Weights of a small mixture-of-experts language model, trained from scratch on English Wikipedia: width 256, vocabulary 27085.
Below are experts of layer 3 (counted from 0) of a mixture-of-experts language model. Rows are named router (the router's row for the expert), up (a neuron's input weights, with its number) and show model dimensions 64-127. Each number is 128 + 32 x the weight over its row's rms, rounded and kept within 0 to 255.
After each expert's rows: a language model's description of what the expert responds to; "mostly gets" lists some tokens that are sent to it at least half of the time. This comes from a sample of Wikipedia text that the model never trained on.

# expert 59
router [168 126 159 115 165 110 122 124 143 127  78  51 128 100 110 176 123 149  44 104 131 142  77 168 125 135 124 117 142 155  82 123 135 111  94 196 120 153 160 109 122 109 103 161  97 143  72 147  81 135 192  48 105 147 139  76 114 168 104 140 109 138 129  77]
up0 [115  94 160 136 126 107 107 169 104 107 149 158 118 146 107 161  83 109  93 117 181  87 120 106 125 106  79 141 134  73 132 161 105 185 123 158 173  75 165 149 133 114 134 199  86 127 111 120 129 101 152 121 148  85 204 118 146 155  70 127 141 149 123 101]
up1 [137 120 102 132 158  85  37 115 108 119 108 105  84  70 111  96 146  98 125 102 100  75 128  73 122  95 161 149 143 147 103 124 132  68 110 156 159 157 103 130 100  91 166  60 129 116 112  84 100  82 171 142 141 156  96 128 100  96  92 106 169  68 101  77]
up2 [111 127 132 155  99  72  58 112 161  94 123 104 108  88 122 178 130 177  98 110 148 124 126 129 108 126 162 127  85 129 130  87 183 109 139 133 119 148  97  37 125 106 131 199 122 202  64 148 140 153 191 104  83 108  68  99 153 151 154 156 153 138 147 127]
up3 [116 161 184 118 201  99 158 166 104 119 118 127  79 150 122  69 167 139  95 161 153 154 114 113 120  78 155 127  87 177 128 114 113 121 164 110 181 155  98 113 103  59 135 129 114 122 161 174 131 134 186 111 129 108  94  26 143 182 112  99 104 163 112  99]
up4 [ 92 118  95 127 147 133  99 159 137 203 181  96 121 113 125 104  91 100  95 161 116  99  48 159  97 147  82 161 144 107 142 126  83 141 138 186  35 124  67  84 123 113 144  64 106 151 135  94  47 119 163 151 167 148 123 146 162 127 157 152  87 145 120  98]
It responds to: Name endings like ius, is, os, idae, ensis, closing quotation marks, and title nouns after adjectives, such as Prime Minister, Communist Party.
mostly gets: "ius", "\"", "idae", " Squadron", "atus", "ians"

# expert 0
router [169 141 140 133 123  83 143 111  65 120 159  95 133 111 127 128 100 142 108  82 163 151 119  73  94 162  69  48  64 113 145 117 155 119  64 155 125 171 158  84 128 157 142 150 118 118 150 159 122 136 161 109 138 192 165  60 120 158 123 112 124 142 151 103]
up15 [111 106 107 167  96 168 127 145 113  97 124 122 133  86  85 102 134 150 173 118 156  94  93 109 132 178 116 172  63 118 144 158 103  95 135 133 190 112 121 125 132  76  97 156 113 126  75 203 120 124 145 141 162 125  55 156 152 110 152 135 126  69 157 157]
up16 [105 160 183 158 122 138 101 144 114 135 150  82 151 130 128 151 160 166 125 136 132 102  63 107 179 160 132 109 108 155 155 127 180 126 123 152 154 159 130  88  72 164 170 119 138 114 143 172  71 137  95 147  55 167 148 143  89 194 124 156 128  87  97 147]
up17 [111 140 132 158 152 124 118 172 174 137 153 142  52 130 116 139 107 179 101 168 140 147 110  90 135 148  92 141  63 156 140 123 167  99 127 155 142  95 126  45 120  87 166  77 142 130  92 129  87 101 115 143 121 115 150 131 106 160 142 165 154 146 112 128]
up18 [133 110 191 156 181 157 148  87 138 118 111 117  66 160 114 178  72 100 143 128 136  98 191  88 184 109  21  91  94 160 124  48  83 108 140 139 151 105 140  62 113  72 138 149 152 163 138 139 149 104 129 120 111 142 139 145 154 156 187 130 130 101 132 201]
up19 [118 135  82 148 113 111 137 142  49 169 154 177 122  70  96  79  99 141 132  92 113 163 134 156  64 154 156 131 146 145 199 123 111 109  83 118 142 170 126 125 103 126  53  71 119 125  94  80  65 135 109 112 128  93 102 130 174 119 117 127  66 155 144 105]
It responds to: Conjunctions and linking words after a noun or comma, mostly and, also semicolons, which, but, or, &; plus "nd" in surnames like Arendt.
mostly gets: " &", " and", " but", " —;", " which", " -;"

# expert 18
router [167 109 166 131 105  69 126 113 140  93 146  42 134 157  96 150  88 140  98 114 185 148 120 121 121  85  53  93 128 165 109 156 182 147 147 180 103 179 137 121 106 124 136 176 146 202  44 134  89 135 153  50 100 183 165  89  97 165 128 107  90 108 100 106]
up15 [115  82 113 125 153  90 134 119 124 127  90 105  98  92  72 109 146 122  78 120 118 145 162 134 129  86 118 157  82 141  86 148 143 182  79 116  53 140 152 132 120 110 168 129 110 120  88 152  94 109 134  24 153  96 106  93 168 169 136 131  94 132 105 159]
up16 [119  41 206 132 113 109 113 117 135  94 133 114 113  62  90 114 168 105 110  79 158 123 127  97 140 101  92  82  80 156 158  64 109 171 146  63  82 148  90 159 125 160 121 127 100 144 105 123 168  83 115 110  78 119  92 152 147 149  84  75  75 150 116  93]
up17 [108 115 128 146  86  92 117 130 141 110  91 145 121 145 133 134 129 113 194 147 181 150 136  99 149 170 148 117 154 154 170 134 155 175 143  85 146 149 105  98  62  82  66 110  92 146 141 122  87 110 115 145 112 200 106 124 163 112 110 140 133 140 174 125]
up18 [131 158  85 119 123 171 126 124 133 100 120 120 134  86 120 108  85 126 137  97 152 133 111 132 126 126  97  95 159 142 151 120 139 136  85 155 118 142 113 143 134  95 172 174 115 112  58 120 152 137  91 115  98 115 184 138 104 146 109 169  98 157  94 117]
up19 [123 146 146 105 117 131 145 114 129 123 132 130 127 184 154 143 167 104 131 138 181 106 116 153 141 116  94 101  86 173 156 131 169 169 153 140 119 105 149 102 122 123 128  98 147 179  85 121 156 161 115 131  50  93 125 127 127 146 160 109 110 132 125 202]
It responds to: Final letters of foreign or Latin words and taxon names, such as -ae, -us, -ensis, -e, -o (Imprese, Brachypsectridae, Vilnius).
mostly gets: "atus", "ensis", " acres", "″W", " share", "ilis"

# expert 17
router [150 140 187 161  75 166  99 194  95 139  72 151 114 153  73 105 118 140  94 146 126 140 143 120 101 108  96 139  77 147 151 110 128 148  74 163 123 175 198  35 114 154 151 138 161 174  66 160 139 164 121  47  95 114 100 152 100 125 164 133 140 165 151 145]
up0 [169 182 189 116 166 131 119 145  89  93 140  44 151 156 115 116 151 132  94 125 136 142 146  95 129 171  52 112 144 123  68 178 154  40 115 160 165  99 186 147  93  87 182 164 166 171 117 138 111 104 154 128 156 164 141 103 125 178 164  87 128 106 152 133]
up1 [117 141 151 133 119 180 178  84 119  88 119 104 115  95 129 160  95 113  87 103 128 124 142 142 136 143  59 105 136 120 110 103 134 162 110 107 181 101 183 125 160 161 119 116 179 144 136 145 127  84 165 174 128 106 151 187  85 145 126  88 152 107 168 149]
up2 [190 107  91 142 168 117 157 163 167 184 116 123 154 173 132  90  86 111 119 111 102  98 169 160  47 140 153  94 121 139 159 109 155 153 132 147 107 147 181 123  91 117 123 135 109 144 179  91 135 121  95 114  79 166  79 148 156 192 106 159 161 119  97  60]
up3 [100 158 160 188 128 196 124 135 161 154 150 123 109 121  77  89 114  49 126 138 142 105  64 157 136 121 143 139  83 126 161 131  95 137 148 127 158  83 123 144  97 130 121 107 151 129 159 141 144  74 138 153 106 146 145 138 109 119 146 114 139 162  94 102]
up4 [156 162 113 114 106 184 137 103 116  98  78 143 148 138 105 138 110 157 134 151 142 144 160 108  94 190  97 137 122 129  42 158 154 127 156 163 163 149 169 121 145 143 122 112 115  77 134  94 145 162 179  99 118 183 103 115 112 130  52 149  79 142 157 133]
It responds to: Word pieces ending in o such as to, ro, io, ino, ano in Italian, Spanish or Japanese names, plus short words do, go, no.
mostly gets: "o", "ro", "io", " do", " co", "to"

# expert 55
router [164 164 140 170 151 114 142 114 147 122 154 132 125 136  89 123 115 121  90 122 138 117  98 122 129  78 117  98 128 195 108 125 133  77 166 189 182 133  99  97  81 134 119 185 212 143  94 103 140 126 168 102  40 134 146  96  61 161 121 136 111  77  91 101]
up0 [201  99 142  93 170 125 137 125 101 102 156 136 134 133  60  68 150 164 131 134 124 132 135 176 139 131 138 124 107 188 131  98 118  92 121 123 170 125 123 178 143 162 185 120 157 143  83 139 109  91  86 126  98  96 166 157 105 125 124 137 122  65 125 177]
up1 [169 135 151 140 105 172 116 101 162 178  87 139  86 127 154 146 125  98 135  62 135  85  92 167 138  88 158  76  89 168 130 155  99 120 125 112 136  92 148 140 124 126 124 159 238 137 166 144 144 144 157  94 102 120 135  90 113  95 175  55 172  92 166 172]
up2 [127  95 112 114 141 137 120 128  96 122 225 150  45  51 169 148 127 108 105 161 164 171  85 190 125 156  89 114 154 124 147 133 147 189 128  92 132 133 172  64 148  98 114 118 226 147  72 146  87 139 160  80 108 107 162  82 109 137 115  83 129 107  92 149]
up3 [ 96 140 155 113 153 141 103 119 136 127 113  88 145  70  76 133 142 137 169 116 154 177 126  97 177  96 157 189 100 103 131 154 153  91 134 126 156  80 139  43  95 145  95 122 134 118 134 129 177 162 185 103  82 134 100 174 124 165 154 119 140 165 110 137]
up4 [110 104 119  86  96 104 176 101  95 160 139 132 148 123 110 104 132 140 142  81 138 149 104 139 129 115 152 150 138 157 124 139 118 148  91 150 132 111 124 125  79 161 123 110 187 144 145 146 165 153 177  88  79  64 104 169  91 198 116 160 128 155 133 115]
It responds to: Prepositions like in, into, across, over starting phrases, and past-tense verbs of events, such as formed, signed, took, spent.
mostly gets: "In", " In", " took", " in", " lost", " signed"

# expert 23
router [177 151 154 160  73  88 137 103 106 166  94 121  98 117 133 137  91 106  56  94 131 154 139 101 113 130  93  69  91 122 123 138 153 155  83 134 131 171 161  76 122 155 160 190 178 179 133 110 158 146 187  97 153 152 114 120  87 161  93 129 133  96 156 111]
up0 [133 138 165  95 112 108 130 155  70  90 119 166  93 166 123 137  95 165 156 159 152 136  88 107 150 159 144 100  91 131 133 156  89 161 124 158 100 138 136 160 122 158  84 153 140 156 148 134  85 122 148  60 119 131 122  98  90  78 186 192 121 157  88 129]
up1 [204 116 140 113  87 136 108 101 162 129 163 113  97 142 124  76 134 117  97  92 152 130 100 196  73 117 143 120 117 133 116 171 122 100 134 132 112  89 170 139  87 116 179  98 121 133 140 161 111 137 137 116 127 149  71 134 150 147 129 138 116  93 161 117]
up2 [165 180 141 190 140  79 101 177 141 103 139 136 177  98 102 160 155 141 155 154  98 184 172  96 107 120 144 107 139  98 170 123 125 114 181  92 185 159 141 110 108 152 151 155 117 144  62 122 128 158 160 166  80 103 142 123 138 148 145 117 155 144 143 162]
up3 [136 137 106 106 168 161 151 150 107  72 146  76 100 133  96 112 132  84  78  90 149 110 125 120 125 154  91 180 158 106 154 173 132 127 131 146 201 177  93 139  79 163 155 122  81  82 109 176 155  97 122 136 121 189 108 154 153 183 108 127 162  88  49 103]
up4 [115  92 106 120 160 108  90 144  97 151  66 128  94  77 130  87 102 151  57 109 138 128 102  67 121  64  92 175 126 154 145 141 184 156 115 172  91 186 155 128 152 136 148 111 153 110  52 129 122 138 175  96 110 112  86 133  87 197 118  78 121 107 105 112]
It responds to: Semicolons in number lists and dash-filled tables, table pipes, commas, and odd mid-name pieces like ig in Meighen, Gimigliano.
mostly gets: ";", " —;", ");", " -;", "',", "\";"

# expert 54
router [194 112 147 126 109 164 178 127 124 166 134 143 117 131 142 122 113 124 109 151 133 136  82 111 126 105 135  73  68 148 139 143 175 140 107 153 134 206 171 142 107 164 191 151 229 188  79 128 121 135 138  73 106 156 169  83 102 126 151  91 145  91 112 127]
up15 [178 133 101 108 133 118 109 141 171 108 148 107 145 117  82 151 114 145  99 174 149 158 169 106 137 122 135 129 104  95 129 114 142 111  68 113 150 117 128  83 119 115 191 195 191 123 100 108 145 157  73 161  81 131 159 100 155 116 130  79 123 162 129 165]
up16 [101 143 171 113 184 106 156 145 130  64 106 124 127 110 148 161 112 197 110 177 173 138  67 111 117 101 131 148 139 145 150  67 161 156 181 122 152 116 107 127  86 136 168 109 123 125 123 134 138 154 145 215 156 176 163 129 139 165 117  94 141 112 147 101]
up17 [136 114 115  79 133  89  84 150 194 136 158 149 176 136 139 105 117 148 133 132  98 104 182  81  74 108 123 123 162 162  66  75 104 172 140 103 187  92 118 114 130  99 159 131 122 147 121 144  75 104 120 110 143 112 146 105 131 113  85 106  58 103 178  82]
up18 [112 123 118  97  85 123 104 136 166 112  89 137 121 121 138 112  95 128  35 179 220 115  81  76 149 131 137 166 145 132 123 101 169 109 131 116 168 151  99 143 102 134 167 120  83 100 128 115 138 113 105 192 134 143 133 144 167 139 166 121 147 125 143 159]
up19 [122 180 134  76 100 109 107 141 142 126 183 108 119 153  82 120 112  89 129 160 168 166  75 166 104 185 155 119 178 143 178 109 140 125 109 105 116 129  91 165 107  93 158 114 126  87 160 116 143  98 171 157  71 183 169 171 152 121 157  41 112 111 191  86]
It responds to: First digit of numbers and years after a space, bracket or $ (1980, 209), plus giving, shows, featuring, and syllables like adi, ak.
mostly gets: "adi", " shows", " showing", " giving", " featuring", "aki"

# expert 53
router [117 135 170 185 125 136  99 199 116  91 146 124 120 155  97 117  95 209 117  96 147 152 139 127 118 158 135 152  97 138  88 134 168 129 112 124 137 135 120  36  77 142 107 190 153 175 129 132 145 142 151 127 130  93 128  96  55 151 109 146  98  58 163  92]
up0 [137 142 145 157 128 152 172 220  64 152 135  92  68 159 116 141  97 103  90  80  91 131 116  58 145 157 144  82 109 124 207  91 108 169  75 112 177  89 134 179  29 154 123 159 113 160 114 137 151 102 119 158 116 138 131  95 167 166 109 113 125 155  67 139]
up1 [159 121 175  89  79 123 116 119 107  94 162 130 119 136 125 127 103 140 173 141 146 197  77 126 110  99 125 138  60 154 157 202 160 107  97 179  62 192 128 108 158 202 130 165 144 127 116 110 145 154 146 126 121 136 129 104  94 100 145 131 151 158  91 111]
up2 [127 141 144  90 144 125 129 146 101 100 137 138  78 133 115  91 130 148 187 115 170 169 162 102 132 126 141 138  80  95 170 133 160 128  86 157 114 188 140  81 126  93 189 108 135 202 129  90 136 123 162 143 152 116 151  88 105 134 120 147 202 107 138 179]
up3 [106 113 183 148  98  96 102 108 137  97 165 122 167  53 113 124 139 181 132 101 117 143 157 100 156 121 157 121 160 146  78 133  76  87 170 133 157 148 144 133 128 150 134 172  96 121  97 146  93 133  99 121 174 120  82 158 155 121  77 125 103 119 121 160]
up4 [124 199 138 103 163  68 103 165 128 161 130 155 191 144 146 130 104 131 126 123  87  86  88 105  94 105  82 148 134 137 102 153 129 154 137 140 136 141 153 132 160 117 128 129 166 124 132  87 146 109 105 141 163 116 108 131 121 189 166 132 166 114 102 135]
It responds to: First capitalized piece of a sentence or name, such as sentence-opening In and On, or name starts Mar, Bar, Har, Can.
mostly gets: "In", " In", " Mar", " Man", " Bar", "On"

# expert 3
router [143 110 156 167 168 134 139 164 142 172 124 102 125 138 116  98 130 134 111 114 148 168  73 143 114 182  93 106  95 156 116 188 144 166  88 116 145 103 102  94 104 123 136 175 157 169 104 123  67 154 144 115 126 119 139 102  43 179 136 150 163 140  96 141]
up0 [133 125 122 172 138  65 149 193 108 101 139 134 152 116 187 101 120  58  84 141 146 128 116 141 136  91 129 146 155 168 167 105 141 166 169 137 114 115 101  91 117 110 132 212 103 172 162 137  88 146 204  98 118 116 169 122  59 149  89  91 110 101 117 141]
up1 [147 221 152 155  61 117 130 159 126 116  84 141 140  92 177 193  87  99 128 119 182  80 128  81 155  77  93  90 136 108  97 166 148 197 118 119 100  94 122 165 119 105 132 135 108 156 159 116  92 101 120 125 122 144 157 105 122 160  96 134 102 150 117 140]
up2 [131 171 126 154 129 131 120 168 147 135  87  85 122 181 124 121  96 156 138 130 144  77 163  75 123 110 157  80 120 137 195 137 225 137  64 141 141 124 149 101 101 138 200 114 156 151 161 127 174 113 152 130  97 208  97  42 115 159 158  69  62 126 125 176]
up3 [156  99 110 166 156  98 109 106 128  77 171  94 108 149 123 159  84 176  96 117 146 154 151  82  54 115 138  70 134 172 141  99  93 139  98 136 178 108 152 159 132 120 166 105 137 153 120 144 170 125 129 113 156 138 115 145 108 163 114  62  85 149 118 142]
up4 [137 151 111  78  91 161 133 118  88 195 102 110 134 144 107 112 148  96 151 186 107 120  91 170 120 148 103  95 115 117  76  89  86 145 131 150 186 109 132 191 156  74 151 138  70 110 130 168 170  91 108 146 162 212 111 109 155 136  98 100 131 146 198 117]
It responds to: Opening syllables of names, especially Y-, May-, In-, Tom, Sam, plus mid-word pieces in foreign names like Umayyad, Bunyoro, YMCA.
mostly gets: " Y", "Y", " Tom", " Yes", " Win", " My"

# expert 60
router [157 182 173 161  75  86 157 113 106 135 140 150 134  89  70 111  58 157 105 122 118 158 136  86  73 125  92  88  97 141 143 141 130 128 103 159  99 141 127  99  90 107 137 137 175 154 137 145 102 140 151  72 126 173 102  70 149 123 124  87 110 120 138 134]
up0 [125 101 120 147 100  94  75 142 147 127 111  61 124  98 140 135 123 173 138 123  86 136 156  97  72 148 102 106 125 159 174 123 193 182  85 151 146 156 150  75  70 152 167 122 128 166  90  68 151 154 148 179 103 156  95 136 111 145  97 111  71  99 143 124]
up1 [105 151  99 125 147 134 152 132  89 166 123 163 129 162  94  76  56 184 192 126 152 128 134  70 111 216 154 121 110 125 128 170 137 188 134 223 191  91  95 127 115 137 126 139 105 174 146 158 109 168 149 140 178 130 129 115 165 104 128 181 159 151 110 123]
up2 [125  97 122 184 106 153 123 127  80  93 107 115 120  78 124  93 157 189 112 182 146 131 119 126 140 150 125 168 158 179 144 114 119 127 128 135 142 142 137 115  72 161 157 156 154 112 181 102 116 105  71 146 171 140 113 112 155 117 109  76 106  99 164 108]
up3 [124 195 186 149  88 118 147 164 114 142 134  74 137 174  61 179  83 138 120 145 133 106 110  92 124 117 109  91 138  96 118 174 114 139  45 128 147 157 103 176  81 136 117 150 135 180  64  77 156  93 146 150 104 101 125  89 147 105 131 114 126 103 150 149]
up4 [ 95 168 179 158 118 100 158 131  82 100  67 125 115 150 123 115  56 130  88 137 134  79 104 101 157 157  99 139 123 110 129  76 136 129 135 112 161 168 113 134 110 186 162 146 106 201 132  87 165 140 144 147 143  96 137 104 117 146 105  69 155  67 151 171]
It responds to: Semicolons, pipes, colons and ); in lists and tables, words like including, include, example, and Latin endings -um, -ima.
mostly gets: ");", " example", "',", " include", ";", " including"

# expert 45
router [134 138 119 135 147 153 113 138 140 116 134 131 129 145 119  78 101 113 115 128 190 151  59 111 111 123 159 113  54 178 127 141 139 172  80 123 109 149 171  71  53 176 149 150 198 147  69 167  98 178  96  69  78 138 151 121 116 143 150 117  99 114  89 104]
up0 [116 137  69 157  47 123 131 115  93 149 141 114 103 108 145 114 123 131 105 156 144 118  54 103 143 159 136 134 121 153 194 121 154 184 141  98  88 106  76 161  99 121 148 119 120 122 114  80 138  87 116  97 141 120 194 112  54  99 129  74  84 154  97 117]
up1 [110 140 128  99  99 104 131 183 144 199 129 131 123 172 156 151 113 100 118 128 124 109  88 151 124 155 148  54  88 107  92  90 143 121 103 102 114 115 120 149  90  90 190 126  86 130 146 153 131 159 159 122 142 103 106  89 128 140  94 131 149  81 165  76]
up2 [114 184 173 170  56 163 112  79  94 177 126 128 145  53 100 122 107 123 117 160 167  96 109 109  58 115 143 122 158 168 179 151 126 138 124 132 133 156  61  76 125 127 156 140 152 165 102  90 109 154  84 151  90  93  98 108 140 112 126 153 128 163 118 153]
up3 [147 149 136 109 184 110 159  64 153 120 173 151 126 110 130  83 151 184 113 110  84 166 148  51 138  98 148 113 168 133  90 142 202 115 139 142 118 135 227 198 133 149 130 161 127 134  55 148 103 192 102  99  90 148 186 123 149 135  90 102 104 154  92  99]
up4 [135 103 165 183 122 108 173 162 159  98 145 122 117  71  99  94 126 147 143 124 147 116  94 108  83 159  70  91 164 172 170 128 183  85  76 138  76 187 139 117  87 100 167 110  72 135 128 102 133 194 149 158  89 121 189 111 153 134 158 163 162 129 179 110]
It responds to: Middle year digits like 8 in 1822, dashes in scores, and short word-initial syllables like Co, Bl, Ho, zool in zoologist.
mostly gets: " Co", " Bl", " co", " Do", " Ko", " fl"

# expert 15
router [139 149 152 158 140 155  84 107 106 181 117 125 144 138  93 123 118 163 134 118 157 139  83 139 103  82  70 118 124 189  93 105 163 125 119 197 145 176 179  95  94 101 141 123 215 112 132 146 201 199 126  59 130 122  97 134 109 185 132 133  77 119 100  60]
up0 [133 134 147 156  71 189  89 144 172 143 174 142 146 136  77 159 142 124 188  57 109 118 153  84 130 161  74 126 134 148 121  91 179 143 101 124 138  64 117 188 120 149  86  99 114 122 144 140 156  84 163  76 136 193 137 157 154 151 118 123 114 170 158  65]
up1 [156 175 164 194 141 102  75 130 148 178 141 155 107 163 122 118 137  82  66 130 117 124 126  61  96  36  98  89 152 123 148 151 108 125 175 139 164 128 165  97 103 151  90 136 178 148 106 134 127  68 192 109 141 118 153 130 129 163 132 159  94 137  83 161]
up2 [125 162 131 171 104 118 117 128 113  87 139 143 104 140 102 164 123 109 134 143 137 134 147 111 109 102 109 128 140  97 163 131 158 158  96 143 128 149 115 187 129 102 156  92 112 136 176  94 181 145 121 102  93 146 128 116 141 162 118 109 122 140 186 139]
up3 [191 111 125  95 131 104  99 152 158 138 104 121 118  82 119 158 173 133  84 114 130 134 103  85 131  95 105 197 127  70 140 106 162 209 144  92 165 168 148 192 111 142  96 102 130 101 100  87 114  76 204 139  79  92  76 127 101 135 106 114 110 136  88 129]
up4 [139  79 108 129 146 106 147 138 134 195 112 155 170 145 156 127  95 139 131  19 122  82  98  95 145 163 173 110 129 168 107 171 134 168 125 176 108 133 114 117  72  69 105 146 102 127 121 163 161 178 147  86  78 182 134 119  99 123 110 129 144 115 165 108]
It responds to: Words like over, past, signed, contract, potential, impact, effect, cost, often in sports-career or policy text; also f and year-digit 1.
mostly gets: " f", " signed", " Preceded", " fl", " contract", " success"

# expert 12
router [202 145 141 190 119 131 152 142 119 129 131 102 145 148  62 148 109 126 136  95  95 119  99 126  75 159  93 106  59 125 113 172 119 116 125 196 109 145 111 147  52 102 167 215 117 176  77 184  80 158 130  62 152 165 145  94 130 146 124 112 105 112 149  42]
up0 [142 121 182 156 115 124 165 185  95 124 135 107 137 126 111 118 117 148 111  79 173 105 141 131  97 115  79 156 108 120 145 155 108  91 151 191 114 110 143 106 101 111 138 120 102 143 105 169  75 106 120 103 131 132  98 103 114 154 120 100 149 113 127 153]
up1 [170  94 105 140 142 150  96 134 148 148 160 164 105 125 102 161 104 130 132 143 115 150 144  94 101 130 129 121  70 193 131 116 117 153 157 157 127 126 119 166 105 149 110 136 144 149  69 138 145 134  98 159 144 114 112 148 104 129 158 154 120 172 187  91]
up2 [173  92 160 173 115  93 148 154 113 107  60 182  75  75 150 121 102 142 142 148 127 133 146  40 127 139 106  87  72 143  95  68 195 134 153 172 169 114 106  81 135 110 130 136  88 106 132 194 103 138 146  64 106 114 147 133  63 223 133 116 117 169 129 100]
up3 [181 151 198 161 147 135 116 127  50 123 104  95 177 165  93 134 161 132 117 144 173 119 118 128 117 132 108  50 120  79  97 184  94 132 166 168 115 116 127 126  79 100 163 218 115 210 122 188  70 124 149 143 156 121 142 121 158 111 161 140 148 148  95  41]
up4 [103 120 130 145 105 104 161 120 164 146  83  94 102 123 195  83  94 102 137 123 193  89 203  79 122 209 133 159  64 168 116 108 150  99 129 134 196 142 138 123 145  89 121 120 142 116 152 207 189 130 128 107 160 153  68 132 143 132  80 121  83 142 184  99]
It responds to: Third digit of years after 19 or 20 (1956, 1966, 2018), and name syllables like ai, ani, ari, ini in South Asian or Slavic names.
mostly gets: "ari", "ani", "ai", "ini", "i", " Khan"

# expert 27
router [119 108 150 171 134  83 133 152 110 143  99  97 113  94  75 146  84 134 148 115 147 136 131  93 151 144 103  63 105 141 152 144 163 154 113 104 128 107 121  37  98 134 103 163 190 182 123 135  88 152 160  96 115 155 142  93  60 120 163 110 155 125  75  79]
up0 [118 126 127 100 118 176  88 190  89 103 119 127 157 164 105 116 163 173 164 118 171 144 170 134 136 103  76 153  63  97 109 169 134 134 123 160 140 199 127 153 125  96 149 102 145 167 132 142 108 191  63 124 153 143 159 167 129 146 142 176 151 118 112 148]
up1 [138 141 192  88  91  96 185 165  95  59  95 133 144 100  87 101 119 121  81 168 183 130  84  87 143 112  94  93 113  79  75  99 163 131 102 145 189 142 114  77 117 184 122 162 109  84 120 157 130 148 166 113 148 156 179 132  29 132 174  82 139 174 101 126]
up2 [137  45 201  63 139 105 119 116 131  83  70 126 164 144  57 123 124 136 162 174 171 157 168 164 114 168 147  99 110 100 144 141 138 160 187  95 139 186 149  68 137 121 138 112 112 113 116 163 131 107 131  86 152 177 143 135 113  67 150 148 157 127 150 122]
up3 [152 108 143 154  74  47  83 130  80 156 127  79 161  92 152  85 135 113 160 105 139 130 175 120 123 110 136 180 119 175 141 106 112 200 156 120 157 164 184 105 174  71 143 120 156 126  80 102 130 136 122  47 151  96 110 199 114 181 155 117  83 147  68 119]
up4 [116 133 101 151 138 121 136 114  73  91 132 139 141 141 127 165 139 179 160 132 131 143 209 109 158  88 107 166  64 128  76 155 193 119 116 163 125 142 105 132 118 113 134  99 145 190 117 118 104 106  38 121  66 133 171 151 109 123 106 161 137 110  99 165]
It responds to: Given names such as John, William, Tom, Anna, and inner syllables of Slavic, Dutch or Nordic names, like -ij- in Marijan, Boijmans.
mostly gets: " Y", " William", " John", " Tom", "ij", " My"

# expert 9
router [127 204 146 204 182 151 156 177 153 116 170 156 114 120  74 163  71 190  96 144 128 129 128 112 115 116 134  70  70 191 169 104 139 136 139 161 132 139  86 109  82 167 172 185 142 120 122 116 155 103 144  66  73 148 124 105  85 155 165 151 133  68 141 136]
up0 [158 125 114  81 132 129 129  90 157 124 154 126 135 122 124  88 173 169 121 109 113 132 103 118 146 112 126  98 141 147  92 101 128 176 117 170  92 114 115 147 142 136 105 204 119 107 120 127 112 140 190 141 151 182 162 125  97 136  71 118 166 200 121  92]
up1 [114 172 138 104 168 105 119 136 155 168 116 135 141  69 141  93 156 201 106 105 124  58 155 204  93 178 134 168  94 116  76 112 114 124  65 144 162 128 103 125 162 147 157 169 117  87  92 129 159 133 115 179 109 182 108 135 164 141 157 144 125  78 140 134]
up2 [ 99  99 160 163 189 163 147  91 118 103  64  99 127 125 168  97  71 132 122 118 119  71 164 155 148 134 100 128 143 178 134 113 119 118 148  98 160 100 133 188 159 158 146  88 109 138 171 169 114  88 211 144 101  91 156 104 168 117  68  84 127 150 124  80]
up3 [111 196 121 121 142 146 121 161 129 139 142 105 183 146 115 164 185  75  78 164 152 138 119 120 158  94 159 100 128 155 136 120 116 134 160 146 137 163 119 117 103 124 105  95 134 128 119 165  78 143 105  71  69  72 128 153 105 144 132  95 118 192 190 174]
up4 [117 120 116 153 163 111  75 127 122 113  93  91 118 157 126 140 128 106 118 133  97 150 139 123 103 151 128 166 112 117 105 174 195 139 166 136 161 167 117  98  78  98 165 137 118 103 140 138 146 175 144 137 149 171 149 118 206 141 151 104 116 148 145 124]
It responds to: The preposition in, also In, at, within, outside, throughout, of before a place or date; also in as inches in heights.
mostly gets: "In", " In", " in", " outside", " en", " within"

# expert 16
router [145  58 191  90 108 116 105 147 145 105 142 120 105 115  84 132 114 102  46 122 180 160 135 149 125 122  85 167  85 179 107 106 144 156 122 135 138 209 180 110  97 203  85 181 160 159  79 156  93 124 166 106 131 136  81 119  66 126 138 111 115 127 106 104]
up0 [127 212 201 153  94 117 144 116 105 146 150 170 133 161  75 163  84  92 109 109 136 135 176  92 112 152  43  90 142 123 147 141 182 197 140 155 151 123 109 162 121 159 123 114  87 150 139  92 117 145 199 155 107 156 187 104 137 154 100 106 132 168 205 138]
up1 [127 155 159 123 137 105 110 186 137 144 116  51 160  98 143 165 157 144  92 155 122 137  98 171 143  98 107 129 106 158 131 173 180  99 141 172 123 153  75 167  97 157  89 104 197 108 143 121  65 157 110 111 114 138 162 125 116 121 145 167 155 108 100  83]
up2 [140 144 151 121 122  39 174 110  50 164 122  92 115 163  70 109 148 131  22  68 119 146 135 117  94  65  95 100 121 162 176  91 136  99 117 116 154 147 113  98 124 167 164 185  84 156 113 128 111 148 111 154 127 123 104  81  95 154 159  85 146 165 125 115]
up3 [161 119 147 117 118 121 149 167 105 111 134 105  72 165 104  84 142  69  84 113 144 125  76 161 131 143  88 128  82 134 174 146 177  86 134 119 115 170 146 164 154 144 136 178 159 160 147 150  97 131 113 177 119 171 127 135 105 156 106 110 159  99 121  98]
up4 [113 146 172  90 121  70 133 151 116 145  79 166 107 150 111 175 128 133 108 131 158 124  69 159 135 101 176 128 134 126 129 233 163 111  63 115 170 131 151 123 101 188 136 116 140 142 135 176 152  92 160  98 106 170 109 141 138  63 155  92 132 105 151  83]
It responds to: Short word pieces inside names and rare words, such as an, el, let, che, Pan, plus leading year digits after a space or dash.
mostly gets: " Pan", " Che", " free", " Free", "aro", "che"